python train.py --d_shared_expert=0 --balance_loss=0.000173 --router_noise=0.1 --init_std_router=0.00649 --attn_scale=0.177 --parallel_block=false --decay_shape="linear"
Below are experts of layer 9 (counted from 0) of a mixture-of-experts language model. Rows are named router (the router's row for the expert), gate (a neuron's input weights, with its number), up (a neuron's input weights, with its number) and show model dimensions 0-191. Each number is 128 + 24 x the weight over its row's rms, rounded and kept within 0 to 255. Numbers have three digits each.
After each expert's rows: "gets" lists some tokens that make up at least twice as much of what it gets as of all text. This comes from a sample of Wikipedia text that the model never trained on. Tokens count by the router's weight.

# expert 33
router:145124136140132119091192165121098084136149110122131083116170145156168113124098126145154125145123146151117117147146120155126087142130108110143135143124068130142118136130133148129124145145103094160140145135129082130086089159142109114136142109169140201069157133140152144128132087116165129152065115133088167117121130135128122171146129117112127160116143124111123143162097099110175181162109102121090130110132115161112094146108110114166129108126138163119145127099150107129099108170156145110128081130147129100116064144117105117134132144115124118147121132128128163088100125114135161136
gate2:101077089126149120115174186124134101119141107132136120081120122174135143116164106121095166116121133126163102134118127179167124049124111149119110114151131136121144132141195125115130119143112145145103180078141124140117134143144140131124112105122150157124099138134155128142109118115164132126117133078122159115146140139155131147152140118121118187152146143105152128152123110125150081094131130104124151128131149089127129070182108109130114110150104097143146176150144150105149121078123147111089122138137122099091138146094143128129118169156129107124125121111153155124130145134186142079
up2:158180146136099131134071083140141144124120146121127140176138132091101126136083156139139111140118099141086170114155123088082142220133140119125153128117114125103109145125079136138119165114144125109134073170106123114129120116111122125132139150137111105127146130114087133123162148130105138119137119156144076148120109109094133126098115138143126096117118116149102129127117140118101157168131103147139110148096099164148151182065144144120133161095139144120108092112104115159112116152139096166186133125106125151166112129157110132128137085106133156121133148134101104144132120143084128170
gate3:108145102108123148077137150093102133106112121134140058126123126125131121119080121139123198132108103154142145125129136100125135117159099117087140140106162122105124139169127115105108136129136148113106131119129155184129139142158095118136133101101125123181150150088061147114129124121121158128134114097146134123127159134125149118156149136164194150131129148103109092108123138144153126152121118160136073128099113120126134115178122129114152105155154129090160124042163136145098129135118107162117111134156147199169104133110122101133126120144150140153111090097109135120128129094125097120
up3:107136110111132141076145153090111128113105120139135057115129127117127130116090116131136193117103108154139149132137127099121130121173099111092129141113170130110132136179124126111093134141126140116114127121129151175128141140161107124135128090109121134178146148092058162098130105120117165132125118101155140123135149136116148129149133125169189148119137156111114096096127123133160122157120111154138073128103113123119138115172107134121139110153143128079167123046163130136104125143111106170129117119150137194169100133113124096140128107134143139156106101092087137126130137088125107113
gate4:053146111138114145122109146121151106131149117147120141120079170131125173145147118140168105123120115166139100143074142093138132174145134134144111176092134182153095155128118115176127146114142140121129183141115154185117155117146141152162123079175081156112130122117147101113121095122082107162155090144082094146090109109133118118085113142139117130132156114135142132110135124163145097116115116113091132113116105108131138140129122123122117113078115101133134110110129136126107117124149093127097157123152129175149124131147157146106150113180120107129119137163111167117127084121109087129
up4:052147118151103139083120144112142075124142120141114135120098151133108179132129125163168106122102101160146100137093151114118137159147140121127111156098135176174103147117121117166112145119132130139147154161136143171099126109161128147186118097180083170092125141122105106109120071139085122167122088134107090176108126081133101118101109129140123116128152126147155124113143119172149086123130115121107120094114101095133146144135107108123098120080136111116133126110130131122114119135146083138092151112152115154154114118160131131119156120172115124143127142149112166133107085148110106124
gate5:106076126138107132109186153164092121155092115139152109141140147143128137152104158086152137132144121134097092149076098129133152104147139108111170109165160124122095118129134146193161114136163079132103133099179111119141156123132109145158135132144164191131149056147103153146155126159109142154115125084111177169137144148085114128113123097134128150137132142121118126116130159105119160144120141127113133129154118122135132144149119165169125158102099152161113131111140090111113162135127118127113087126126145122151091099084116149119132122122078153129150127087149127126146137083126119115
up5:106089129137100135114184154162096125156097113134148103135143150132132134148109163082145139130149119131099101151076097126145169102144137118119166117168162131116093116124135144198165113140160093131108143107165104119147154123134107140167146126146171192132149054154106142136133122158107142152120115096111178163142143150083103126115120099129121145136129136124112128116128155107111172136125143117097139126147123128122131145142111150179140155095107162147112126116147080109103163144130115128126089132121154106151091104094122148126129130116069165127151125102152126126142131077120118118
gets: "\n", "==", " ==", "|---|---|---|---", "\n ", "\n\n"

# expert 6
router:149112129116104105127126140168145138145165131131121144110194148129116162120113098094138133104154119132137116105140117086124170145130101147083092095116102108094130168164126119119121098123190107132141102123156105124109182151144083141078110145127132080128154142113124192107116118135164141134100119136108141110109128133139112125107122139127148104105186167142116119137173093114107116108147076111129123151147125144103098144089133139109165125133126151158129166153140122125151123102101142118152148130103139150127133072139115075120132163122069133146132143116154110089088138090147112091
gate1:131104161165152121151138161152112105122125157100157145113091132129131152125136127125106142107130108118121113108136120109154121134144161132098069126136132127140105144163088128116163144081136187115155141144166109104087128095158094133149089118126119129113138151138077149142133155183195148122128138123129150156118105140146107117084116145136130109138171204109110137119170119137150137099120157171151098102137122110123150114146115128107106129120132082139122091137141088135142107156113126123110120146124088130109157107097151143141129116089140132111054100115141186089147098137098108128
up1:119127127173111121107133172161113075108124144139165099114119118118123128117153120116098128111104118117148113117144130128142120115119165142098097129142146117133132144142109092131158151077127185117162152148148119121104141111142089120117079135146170129096128145123118096117135151172169147137127124118127139191160102144146070096115106151150120109119187199111130134085163114097136130098121143126178096115141113124120110093121123128116105120147142101140108092113139099133125123165125114118119120148107104140097152098113128162138164087115153104121046127085142151084149116109141116112
gate2:122147109169142123125144104125085131109156084104143141101107107139170097146167162141110156145160147152131151126151112113138121132130122150064101113123117139099126123153102122138125140140141129116092074126130119134107116136162086128163122149132131093088144140117173159129110117108107136144099115138107166137110071128151133131148186160128162109103121144118076120138106131064127147112130105093123115146109147161114115162103115136097113148131132158119133129111155115112145118109094168138142116120114172176138154105137124087133087138162119171153106086120108166126128144115146058080
up2:128123138096117145132121167150171116142111176144115114120128146114085133116092121132144104101115117100094109152123136155121148116122123121167139131121149126125149164110141133135114122130123127143166153134144133144135131112060165156111131093124146150152124108119086092132128129144136124110153123105137097119138190141121119107129081114137090117153151118118183134121149116200089125139118167187144142094151118108128157105164125092153120100112127099138138149135107138156126140132167077158121152169132090061108113142119159151114132103127139088074147141127168107135114122149132175184
gate3:137144124172090121148141118162109121133180136129113169093146119167107084113136121155118159118129148154157103118159201132132118107092124131156133105129126169115115097147176131120147080133112135109123102158113129107127133119125087122096091115115145158111139170101092177162180115106128141177116134145147122157102130135169123126108125128139134108092125119118152123141116105108129156095146060146126099110145145084128166112099085136140100131131106123135114137124106137137150141103132113136136116117108144133105109085152125132164118092124106177146145130158092099096105140082154141069
up3:131124121089149145131088140081124140124094152100143086157105141098124139143104134107128113119121087082124153149104089086117152093146152131117123119139144150120136103119110128152091164127120133152126154131144141096130112131151137131164119145069106124170102126132116094122077155155125127084151103076137103137159132164090107118119129091150110170148133113112100128116142122131130111158107165124147159157096101186124091164165158133114125116103161097106118074126115114121133103181126109068123154137145140080133116181131120130143107147152122098146126128089146135128138083119110123159
gate4:147124100154067153113143149143135139173142136138165094144159114113114119123077138079143133152167112129084141161103094131121087138146077104088108126080169140121088158147108113106101150145107150118121151117096092156148110145098130119126126140125120107123168128114091169126075123123126125157151114117104115110107108127126130114118146139116117148122125190140119080155145149129119117132166077147150092114125082177130164115121114132136133162104129144123102184132127147149138095149138140166130137100120140138134161145139129078106116132121106154103166146178131130081123164128123127116
up4:146134098160069155121133138142118135164130132121154072133155123127119103117087146086138125144176111111085128146111088128113101129133092105087114120079181132127094155148105117118097130146113145128116157120099105142148123144096122111109129144122116094122173119115096179133070127129119130161151096106114116123108125118139130130107135134125119148116140191136132075145128148124136116141186075152157093114135088169124163132126128141127138168105126129122109179116129143147128082148133148167126141106132151128126172154128126084101118132115121158098164126176137144080122173127125122109
gets: "\n", "==", " \"", "===", "====", " '"

# expert 24
router:116116125151156136115160190117142170087143131148152112106116180144103153125137104132161128127139160112094128106151114110163119074114136124153131148151100097109081151119114132114127135100108120175150134159128149129157159156157122128119161070106158179079142138167131121103112116092142147089103093120115133155135144107156131166144124141075134111081116140135149122145164115090123173105125117106065117154105139144092080152140114134096169119152158155124143141158149118082121115110143122141144122122160127118132105123146088103126125122123104107120170135123169133110131134097109143106
gate3:129152102155114146119162096146173118117182105165119137091126158130101112100135142116137154101138142149095140108106141133125101113156144151136118131125150132117126106117132202114140154143095100074149079097106145123128133149129114158143106088147166144069143124151113131128129139109132119111137155126097094092099142105152160131139147160128113133154129180129117144111114138097135104149143116133099145120118132147132158131106168117149143125102093131118154186173168162091100125149096106145161108100127115115149136112143140135142108124147173081132175130117112171079138144132139135061
up3:127118140116124093124093158118085146139061147090137143169135104141159144149123104128117113152124119104149114153146119134151155147107118113125142129124105133138146157147129077143110106115191145172105180151157112122123131118113141106115151170119092124179129139107144122141129115147114149134109106138155161152154111137100086118110118102134134110100119076108154119154138105152124153111093141112150122141134119103137099135131089157107102113147170127129098086089064104163158128120166142099079134143148135144104115131119128125114143150098098164132067118124164090167118120123117127196
gate4:098134109163147142082184136072147118097120114170138157172091165113119113115178116113111098105118116110126109099115124160130140086125112160175150092155081141115145140116132136081148126145144133144135155152160129148140098114116101121159116088143101144129124113143127121159157098132152104110098134101122135110111153185170144142159099115188117113117178107117088110137127131140128107140167126125122143127151076154104125131120123127118169119148130117127141119145142123108100087114108110143172133125092127096135131140147112162157119114114089127095151167142132106145137205103131128124
up4:157130145092106090169069118179121125176123137090107088082165081137140140146086147142137155143151133138140155149131138101121121161143144099088101179086157116138130112147121123165106116113116117105114118101095130101112172139139153128091133171116149111121142146105126150102109167117111130151149109157132118135129106080094110114075149138076142121139083147146159140130143132113135146122091137143131108132109173106158126138134144130119071143113125145128117131116124132155145159158145146127083120121163120161122131126106145093090128129149171131167109087130136134105120062142129131145
gate5:116144165152125161119119156121152130149117079122171107109133118136168107111134102089107127181135116130124128159117105099154114081114146127129112106129184169128080154143086133115126118142090116128111129105139124157143122129109110152132084086115119133142124136148202136097118134109126122139120093131119117182141141124142164090170174141156097157108158122157146117175124119170133156151132107154068145140124139130129090104127121121132132097122136168088142126147071172131162086086102114110090136151122127149120173159117152115117083135132117141119128117108116128104154127146122150103
up5:120146164157133152121110161117149141153117083120182104110131127132168116110121107101114124172136116137119122156117108109161109099114124124124128110131177163137080148133098146129116120146092136141116117099119126145133133136112102170135092077112129137134118142149218144097136131098137103130121080140130113171143139113152168080159175143162097167106153124157152116164124123170134172142129114163067140138138143129135088102142126121134143095137129166088137134144087159145150091089112115111081129143117124151119176163109154127125084131133123146117133119114115127097150132151121142103
gate6:117096135087178142134126134140080139103112183091127107123131104092125130122158113112149126126127129149147112104159086169151117130105140138103127128119095109089137142133116133131143102116135113155096153086150137120184116135169101121162128141086132197085131153156122099124128104095103111129118076186094134133131149097100154199104123123137131126108171110142115111102124115105117168122147104172097136111133118134123125120132122139131157117131166105129133135119192095142166138144115115190159130144153107124162113138136120124117141099154102132161164142140143127142113133073137129137
up6:118105122103187152127133139153074124103120175094137114141138117094108131108158112106145121135127133130158109091176077172153119119114141146103113117135099089077120139132101145135135093128123114150097146084149126125180120136188120122146132131101139201082124156148116097130130097102118130127111085172104127129125149090099155180089127133140131121094169130149127124096132125122106179119165105168086141126126124131113126132128130127126147113114157120146134128132169099136165130152110122178171128130150103127169107137122130129099143105152111140177154142143137115139130149083135124139
gets: ")", "\"", ".", "\n", " =", "),"

# expert 40
router:122114111137134110142135174171135139135118141169117127100213167108121123097133106127147117122127137146121111145141111081120131131144128106121141119119115105135112128097119120103136079135141091163138086152155085114105150138098137183119132143149100139113161153161143112161126082116134174100123129114091143101116135156118120127114117123117138102099146110121111145173161118097140128140159073096105114155158082141096113125122111114126163069085139121140151137110138151136106086149107151090112096120098107129104097103126107142159127117105083107117165121093152130124078157136173127088
gate0:144165131178141140144084153161085146103175153116158130125135090085122111090140057190143163120094114095150131136097143063130130135109107117132135149136147131123095091106129154148100132113098101122111127130175124111118154119138082162091124149109116129128131117123096129140098121091124123083133135100153107102147141098122110133111054141147139126146162127122127129179143139111120148115131093104093155164144107121119115152126158077121153109114096135115163124122162150099125118078147136143146129088106151124124110145127133127143118182108121097144129100117124117110104147143110117104
up0:150171120179136150147101142155088120116174153112155131126136091081130114089113076180158151117098108091148135140099137076117105137112119108132156154119157142116102089102118166138105142100112116113126118141188123106119148119140083153087131151116114124127112121123092114155096128092125130098117142125165107115154151099138099117122046130150144105126165116110127132179136130100119130117130106095101143148129108117123127139127166091118140103100089135114164116140163152096122110076143137156151132077117124120112125151128148119145122185114126099139122102113145111113117139141104114091
gate1:155115159178202081113118126101139173133136147132138125104091097118150083111127142133169116109102107098111127142134127146135128112181101126125168153124118121121105082131141129124080095143048103178134125110117117090111131138108160154115158133162073115111106138122172073104147105102134111116129137191150139163144115128121120150105094143141137100161134137143141118134134118113130139126175120110144134152108146098102138164115160140083106161158106146146109110107151152132123122119139096082113132157145146146104107128132120133137124113166133146123145135187118136141105124120142154127
up1:142147151185210069128114116110133173126100139131133113121109102116155074116141146129172123109104111142122152148131120148144134123200141121151119146114124123139123054132153117111109103136052131166146131124142089110119117161117166147152155137156089119099127165117168067102138105101107136141132125179129137143139114126127103130114094140140130098147130144122126126141141121107113158130154115098148138141112159106100127159102165137096119171135110141145126117097148149119139132099144087091127114159109132142120127092105098132137128112166136144123157138180112143161118108117132156134
gate2:145146116144144139111119149160119107135136130110125169151149161155081108143141105108092086089088147103133164096074137093153103098136116115122122145081065107121170058109152157085135141104141100083134109153132121116159135097115115107125151142153075092099131124132141087139135116092137139125146131158085092134127141125117169122136124098098133125106146123126140154183140142128115168129131074095157094121107129161133122103133117125117157114129164109142122148107079087143110123097101133112145165122089145115119111120115135137124107139099097106125143113101093114101139143096148117123
up2:158148119150131122098115136159124120106118135120107173140149159129086106140141095108085091086102157107130144099050131097152112090154117124132126141078060115118175065109163144082126130107138104100132108150140123108150148094128089110131165155157064099110141138148143081137139112106134141118153136149104103143126132131123168131150135090111139133102142119125119157178131147111135163119135085100162107117105131166122116098140138117111134104132160116152119152119079109141110111110108125104134160116101160124118109123128142151132097143107093103131150098095100139115144149103150128122
gate3:093121133155160129129139106123102122117131148181134136097162137112113109149120130130143120103127126156130139128135135149101160123188124131148146144096142132156142101130113123209111102141139119121115120127144155098084112099155150144161128137075143119108148196153096086125088109141147165108139160131121087149094141120095116108123127124110112100154165143106155087156114128124129165141124095185150088148134095098120107114151145110126100095102154098118128115154160121108120143082125138141142104176115131167107161146153092108161149114128092118113142112129097122082115142112140183110
up3:143121121113087125143108160121158097138143125075111118178105129145143163133140118104123121152131133082128093143121098139142113136090121114118109094153116125116090149141152134043136153112124139132128146113095106155151167162106101107067111152178121132134115065097165165159149163123114099117106112123150159091129110131155111160125133100148129137118109111157096161110121122111104095118128164085098154121130148147120140143097122128131134175176103158128123139091114131136136120160119116128086167088141128092114109106108163133109100120123139151142110108128168125156151126109113073131
gets: " B", " C", " T", " A", " H", " F"

# expert 46
router:169109125136135093109132101138157189172125131190128141134175118132148124098114115137123148120145085139129147134129136100111127128135094141109151120122106103099120121098117131107121130107142106152158108181150121137147082181161107124101149134166100121084194117154127104138149154115145113126137133121103151162108110138126147170135132133113156141093184109134087126158143128113154133101148113141103064114106123117098115160087117117124135116117164136133156156124129124147110099168125125102130097156144148130115113135173077116111170143078116133153137135096162137093068102133122136111
gate1:130137151103085131163149100128142112127105122124109100114124161108175126134123111133120146112100094135143126087149147154111137192120130114133158129133090150147121083120090125059112146100124127158127131153142137138143093141101095100136090146170087135118161130127114137140118169152153141122078103118049162141123140093099144127166139114103150151131155143100092105138142105129149130165118141167157156159126134147096177160115119141125103155070142142132102155102100087145121103167116112161161122149092152123106129133131166111081131119103123135152134125137127156135124132128167113112
up1:131131084132194118102120137174107112164132163175117122153121093109083154139163132131083150132150136119139158152122138075154084118122110156114129147136148147126128149145157119195138099139102122129125121108131132140108173105159139181137080093110159134140128102092121108109116134127140139132117130139166100143133119152164127104110100166132113167162081125115144155098139126131098124111112141091130134120145112118152134139105154134137158141179119109128139088119087104130101147070169149133077143123136102148132133120126123149148131188190106120111098118145119113150145128098140127147
gate2:108131161172105140139096127090122193123128126127137121131149141120129159117154130164101111143157099141071153149109131152130104152138122144094161119154087128177129105094105165095144140099111092145114108141127105149164156156184143128112129140156119135118140109145121120135142102122132137144154105142116169137175108144157110094122118150087131141148136192093121186118103110137176122153133139106103087164110114147096107135112103103088123117121172161107152096133119128145129108112102057088120130112117123114127113118139123137113136108077143175102125115126116126170095114131110133146
up2:137127083087163103121158133155134082133121121119131131118116129127128093144099120107164139119096160107186107102151122100133145102132150102147078146106156129085134144160145086176117110145150151123145150108118150107094102101092125140143126101108139115137123150101128145110111154142114107113093139116133096110083158097120143171142138129163127110091111067166139071136134140117102130086121123143140161084146155112168153120144166153158126151139068106170106147126133113108131144142146181163125123145143142137137148149120128124147115156190098089148135116133141137093158138121147121107
gate3:118136198140117126079106120158208131135086087113139077120104101168137110152139131125104150075120107115139105121118131129104137116124110069154131160106114152103100088125131180148105126133114118076133099116118109121131135106142159136085113135136114160126132129145148106119132142119073122167123110142127158141102146155147135135154140117118145131091133147115152112106143136091106088100120125145143088136133162127092169150110121082172122144118139155119176124131125125110168121151163125084154127134152135140107111113139139105152156139153147147140149114178162153169130106127084137139
up3:133130144138156155141125158165146129155150106148153123089133115134136100132146073122148146065134090131118084153128195108129172134119112086118143131112133157106109084140159158108148101099125092109171095159114159112084170154135122154125149144145114117146098144143125161116107109118153095142120121146115134141118150156167104106165106117095122130130142129146130124131103136116161121152151103183161084130104157150117174126109118148149096091145173117101159131141166149131130119141172174123114130154137131143127106123154121133115180127173105087126133104148135142126155156101155095146
gate4:147053114107155115153112139157173129117095172115137126125136133177178149150169118101164103124110157169126078072144135097103090090120131132165117124128118142084132116117146121099133169107107142154117133174113113131119075101134132123142129100123152073097187123127137134167135141168150122127117149164117149129139132128162116113151060146136121134112132101149123172145139122150120151107143177145136117116097100121137139152125134144148132149121132117138115140162114141098143118116133106156104088124116116172112081142117142128088128154103123135107105129128149185142099155127127125117
up4:103186147139091151093144137100087124142165085136124114134122119081075105093074152134105167124141102079129165186128115153164144151141139132095130132129131109202113139130128147154127081136152111104117141096139137111132166144125114131128128148145115181145082139127127134081129096086105121134142106098148100136113129137095143140104188108121125127142120156126132080111122134116113112140123090112111129134163156134112113113127122111098132111133119140121146119093140110165101157128140157089146174135146138109143158104127122137162122094142122124161157117132106054123166113136123134129
gets: " S", " N", " K", " R", " J", " L"

# expert 19
router:121122100141164115137133139175148119187157140126171134126181173127120101092107122127117117118109144153140110164146142120165129081157129132110133149119123109159138115171139120104161123102132126111161140142151131164118099161116140121125126113155117145132157108154139147085142097132155141091126138124137115157130142123159108142082130191111164155098162133128147090154159079134167134109151088124109107140127108139100088153129180117110142090150157131110158129141150135109092133150099115112117055131162123168099135160134096132131098146120085111131126080091157125101123150098132124115
gate2:098145115121138134134116127174171153133162117137170132111130138101090133143147104120090129145107119064147178134119136130108139097114106121123089121115103133150118094130128146127103143117176137087149141118111125148118143121149155148110140148178112097125107111166123145130164085112143120128120147129129123133130138163120146105121121150099140094103139150087119122147156130118104155099114136109108104118141122103082132113171157094096104142132129158105089107150164147062133113113125142103075115157139163153141155149098107088195123106164173127174141083084156107132089139132096127122
up2:089148110101143116142121126175177153142164108146156116105124129096080127133146107113097131139119127075145169140128132128107131097123112124118090116115092135148113094140129140124110147116181120086152146127109119138112130124145152141107130153155114099135105107175120133135167090107152115134122137124139114135120155151118149117118122153101150098108122133087122118141163116140096158102114134112110114108147122111082142127164168100111094150131113162112107112150172155068126126126139137110074126162152168140135160137077103083189119115167166124178155090074154124118090139114109129124
gate3:153122117127129115117126139103087118134140128140143110132161111054151179096110134140093115153161128136119140096128157135149085070094148156142109098138158125112142104109104122113125139100152131120158124108140091152123152164165158109164140099096119154125140127132124140149132134165167101098105139142141163151144165081133137123092121140155114097152134077114082109119097128140154152104134140162121139150107163162113102121159140102086147147162152133122149163114170152092140116134098109104115140105137122130154132091132083128095147097149130116128117126062133152136157099113173086105
up3:161143162111098124129141114100144152111128126156130122168072167150091124158143143139094094096084104107141130127111125108147145175113100105085128148122142122123134152110163129158123125144113101106130157163137146109134105103115120131114149137175145133136172146147121107093080138090094118126135122125113094065119144138117134127145116116078114150125119094113137122091103121110151133141157119073108100125157086119142138152135133131152129150112091154129124107119104103143115114150165188168110112075123127109093138146151164150124078158109146150132146112166115112158151142174087161161
gate4:138133146119114138129107125147142141200144180103112123198132126093141153138113095141131139123101103069103131169152139140171129137119143137107086162098144111147159139106142120104113089155140078139110145099100110116118117157114128149102094125173155070097106146105107125123149120144119159147116149157143148169123119156128124147158154132144114118115143080096104122125139159128195103108143140115148111141152147130136108148135150113154127131188155130099139133083131108128111097120154152125088133114173111144155114133109103110156077136140072129161141116131132132157126166136111132120
up4:115108111120132125131116111162124109067168112124081104112133134160181140127128125136126119082134143127118133125135136110134127123100165141114168113162133181125115110178125119164109186113125101123149097123143155152108159098126161126116148122106119166135106124171159110126103151166138117102147097138127145134152133121127135144110146113110156136135108163152130141145131119100093175069133130158163128133129133112115165089139105120144167182148130126138140153109110099110157188150117126146132176089136150103066134113155117126105125116096113141074087164136146134079106124099164146142
gate5:126130098133145126110113142118105139135179141111141163132149142065131102102118123146124143145127132129113127128122142134131127148150135153136145127074117112159142129120122147094104142131090117126131126113171167144205109161136102160142077128147112122166171133111078083139098132095147125117157192178096128120110127149126140106132150179139079106051134143132120121142141115107148129116121153142144125096149147127110097074130138154112127119112160140153149132162150127113133103149109117145117092070110130149089092171120135130164136140143105129142122098144153161165095144093137118130
up5:138118139102108127145142132147140114112065126164118089108082113171143124137127126107150111113131126126153110130135127129148121124108118090109115123168103121125110118154144100165147115121165112128124138128086079100064129110127152112130196136105157118086101138128161177117165119158113143140118071091169125132147131115126139152145117103109181137187129126135149149115148133162111125145123124088129138140100113153147183172147155102133120103146100129112099129073099105131112139128136151096152144206146137126160134107148139138079118097119131135123129170107120102121150099144107143138
gets: " St", "C", "S", " st", " Sh", " W"

# expert 36
router:152147160170123133109141163129137103142132175162135149152186115137128110119155158146178148155118102105113137171166101143155108137135063180112138154130100120125092121097133121091114138148121084132148095120138151111142135160114135155124103117138113150073123114129151116108121136100129139105096157126126182124129117132153099119127130136083165104076134118130107154187166154073150171131158123130072145167144117128118133127145155144138163134134146116122125156129151121078126142113087132068159108142145107147140140111154131093125166150140122133121162141114146138136114142105105123149
gate3:117108126200097176117155128153094090130126143135126150095109122146104103093110145096139133103134122121104185140166133139122088122117151106149147103102134120129124114122162115091094140127106139150154112121099106142105144153139152139106118131099145103131109120146122124095178129126113156091127135139104109115096158140114133134097141122070156067100124112109153089122161136107139123106156118110092094157182158132122089133119108116149134108109107135161120144150191124102102153132113144136127160123114134109141110110177128144123128130146081134096114119114109150065152161121128086187
up3:133147113037168095149100115124140155120120105120131101171113130107133151143144124159110141150106126139146088100103136109133166149141093144101114153171141150148134142124080134149151103139146106091085136129161162115133110104120116115147131133154123136127139132111128125151109135136137093152146116127172158139133107124139120121162116124172094172141115144148100174113094132137098151177095155147159150100085112133145160123114145131109123170151125110103142124089064139169160103100128123130142090137135126142116157148070131127142107138113172129150137132132141112184112095138127180099
gate4:177114115100152117098124127154145120124145136125133180147143163203123121137146126131141108087133079136138161143119117097088091094168125104166143126083104115148099112115115174132146134154129087131123156091106123083160184112135147134123180178170120117155125100151162124130149129136137148137110120147136131081098129146116121099132130115128124140125107108122115172156123132083141125148134144135115111169136116101122147133156155118142106104093141167139144122138144113149142141117110147118137102153141125146132156127091152113136129135177153194095106125152165131095063120102105154128
up4:199127130106154137094134136154127123113137123126145182122129153193119126113152124129143122092130099114136157129130122097077080106163143111175140127081088125138099107128109174123143124142117070135139154086105129100161178121138139129124186148181122089147129112154150129125154123132136155128108119148121127100103144124120144095121125116121131146122100121105114176163128130083141116130131147125105132170134110109123147124159133112130112089092138172148149139157144115135118160100103147135133102139143151141137148119086152118140123116187150184122108122156158127099072139103105163122
gate5:070130140092124139121151110152108085104121115115086148147163107161133119105157137143126169108181124066109127152135109133146078099094126153132132110123133092162126116137120097079118126124155096145110131133128129171137130131127119113156106134150140142147125095116085158101140122133133108143129173118123113098078166137130126149142159151137077110114090130136154106156100157138167142075146162161094146060160128122111110075110149127113162090134139096126133124121106112088121137124124087115149121146146106158100148118140111109140174084141109137150124114180145149144146130123108129122
up5:107107112118126130106136136126070126123135136109121135183141102141184138123053123139139152097141140111106175136142080129138118125123150101136105128111115104191120098138106103114107143106127092154114132123115086140121132175130149137161154136177149158105143111127094139097129142118109067124156114112152165084101160147127106162158114114151106123096144076167125141153102119126147114143120154139132137130088090128131109121157111129157156108136115126133099131083101112085122107148110115099132108110140140124124145141147091114097116100155137133125169146204105145177114125144138109132
gate6:123132149145104117138125153095124078136117120114156118166148116128105141118121170133148095151117122133136107103186093138078110102105096132113145118126119103135093154109147145175121116118150128158150149114111150132149155111118126115121107120080110147139163149145180112153091127138113148143157107121123116105111139141168122095161145124114095125111145109118140106108141140099180113131143156094107086130119086138110076178110132142119151132161139137113082110105144108064110103160126075094156152139110123153101144113079140091168128129113073152114108115123174119115112152116093146164
up6:116131146159117106145128153092120075131110119123162117162144136124091135128124150124141094152109115129134123112195096135075126108110090133105148106129128110130100152104147154180133122127137134156165137110115160130144142108109127116118113111072124165147160147141167113152087121141117149136146106111099113112114149132164123095166148113115098122118124107110127108104142131102198119131155161094127094135122079131114073163120123117121151132169136142120096117110141108060119105158126079091152139133105130157095133131089143099166128118123074165128106119123167123109107155104092148155
gets: ".", ").", "==", "\".", ".\"", " =="

# expert 2
router:139116104179155105143171118158130125151162158190113105131135135194154138098129134125141149110138162087132136132187132126118113080117077121100129130129128111122102146130125116116115125151124103124102180118105099130097117149119132133134149102139099126123126162141145175160127117131116174116139134136113152134121117116141112114140154141078111180124200167159105132153117156119161171121128113125114098146126093099113088162128123128160151134132135133108108143139156138124140114104138119070100103120149113105163128086130121084095127123101106097150137082132167094104108142124121121074
gate0:152146108130131125128152133172095094133160115134133116132127156148116149109134133126159177124141125111123107107180116145129121104113074114088103128112130128131120125151109175129138120150117111076148109103101120135112144130142142108132106102114096154150156127156107150135109126076159113104122139116120121139138123146125198118103153132081150124104116135162084151089165150140165190112108078122161112133115129149167146157101137134149131126150105131162099104158142101106132146125107127111152110088129121131137169051103141135091136118090084121115128169169105129064126129148112137102
up0:104111149123135139136103118081165153118110144113127147124125097098143113149124131122093078124123119144129144145075136109118132165139180139173156121137106126136139137103148088122113130101137142185117157142156139125149120122132109141130151142137161114102096128112151101117141131174091136149127111140129125109125129109125058131141096137169100127144143107092183100180097093116094074147145169147099139117144124106085118102150109121103126129102141128096165163102112146155113118131139133145112141156124134115116092206156133127157129147159184123146134101081147131190119112122127126148
gate1:122149107152168083158145091142167135140128079120132154122131101170104114055125148162091153129142125155142165109139134181130153164089077125091115090170140120123118100121130132115102146136163088140117111149127129153148128164128137148121139126125099130148180141084122157094154089142112111176139150144116111103113147143156123125110127113132148163137088158159165162138134122129164149109190160123118176127113133097116135092143123135132077134141153133109140143104137132133135117097125074099127124151118183129118119150119125128135111141104093158116128138113141136102162152097125102127
up1:138100141116089151098107145100078143118122163138124100147122142088157132184132111109147107127101126104128091166108142093115105099183173108167142149082107113123151161121123101129154094111078170092131142128142139102113134101122107113112112141129149132118101119174133103172077141105134166086125078120132137165145109114109115125133122152117109100119146096096096094119109124121090100151064102143148104123137119156132108166117113123133178126125100114153104134149114113101116145164122173133105135131128097115147127111140121124106161111149146081148147125141119124156092101156124167126
gate2:092120130060117150120138117192139128121115112156107136132138080173165130138152120135126182098139142145140113106200123141136117145116121091137161143127091140113095108074122116117168118095130164115108139129123131134139111134159159123133144140148134118163075167126160174125142092107114129161123125073137132161153114143142117134136148139079146141164158125164142150163160188116099151122145112114117079127137135086153128112156101136155125113139139139118115090163118137118107093127143123079089135152154119123166138099161115106097133114111103119130118131113143132151167113133121148098
up2:123154073150149142115085144163132113098168151130119128168115109163116144120117139114140167085126179098122105063170139120136124142122138059158125145130118133108132128104111123155130094132104150072121117131121114095139128131152136124100164130140097112128096149098152165120168132122105155117094115125112112143131098119100119118145167162088145130132147136149100109142169222154097136144130088120123076119131153133150107100154103158154097113111120144102145105143103170126098120146121139128113144128121116117136117141130173129076125117123132114165129125109164106112162114114121131090
gate3:137112119099106141103132094142159153089062133135154083123113142117137105116135063107147170128152121117145115123114126165148128134122127139123132118132092147128126123134108106096105156111128076148103112111120116116057156143144123142148167130150116121140115160185146164125120121138088135109148147117078123134126137104168091117087148088122110187108132142154121079161094134097151171147148147105154120130146117125144126082082102148100136156116150157082129114098152108110142115134152141112119159114150138141128145153127105137118129114113139132064157151145142130088140170110128135084
up3:142153122102120135112103111178169135082096149114179080085126144144136087125131083101143186134128121123154105124116116168148154120110115140126124111150109162103135139140124121101123163127111097136131111089111126110072185140137109121113164120118112121136111143176142173099116126140074138113108147108099126129132142106141083102080142112119118175126138142140131079139115142102140163175117131087159131141158132131141102085092093138103133156139123148098105103090171122106149125156139182112129142112150133149136133145119137139128139138118146130066157125140131130084136173148128133130
gets: ",", "),", "\",", " that", ";", ".,"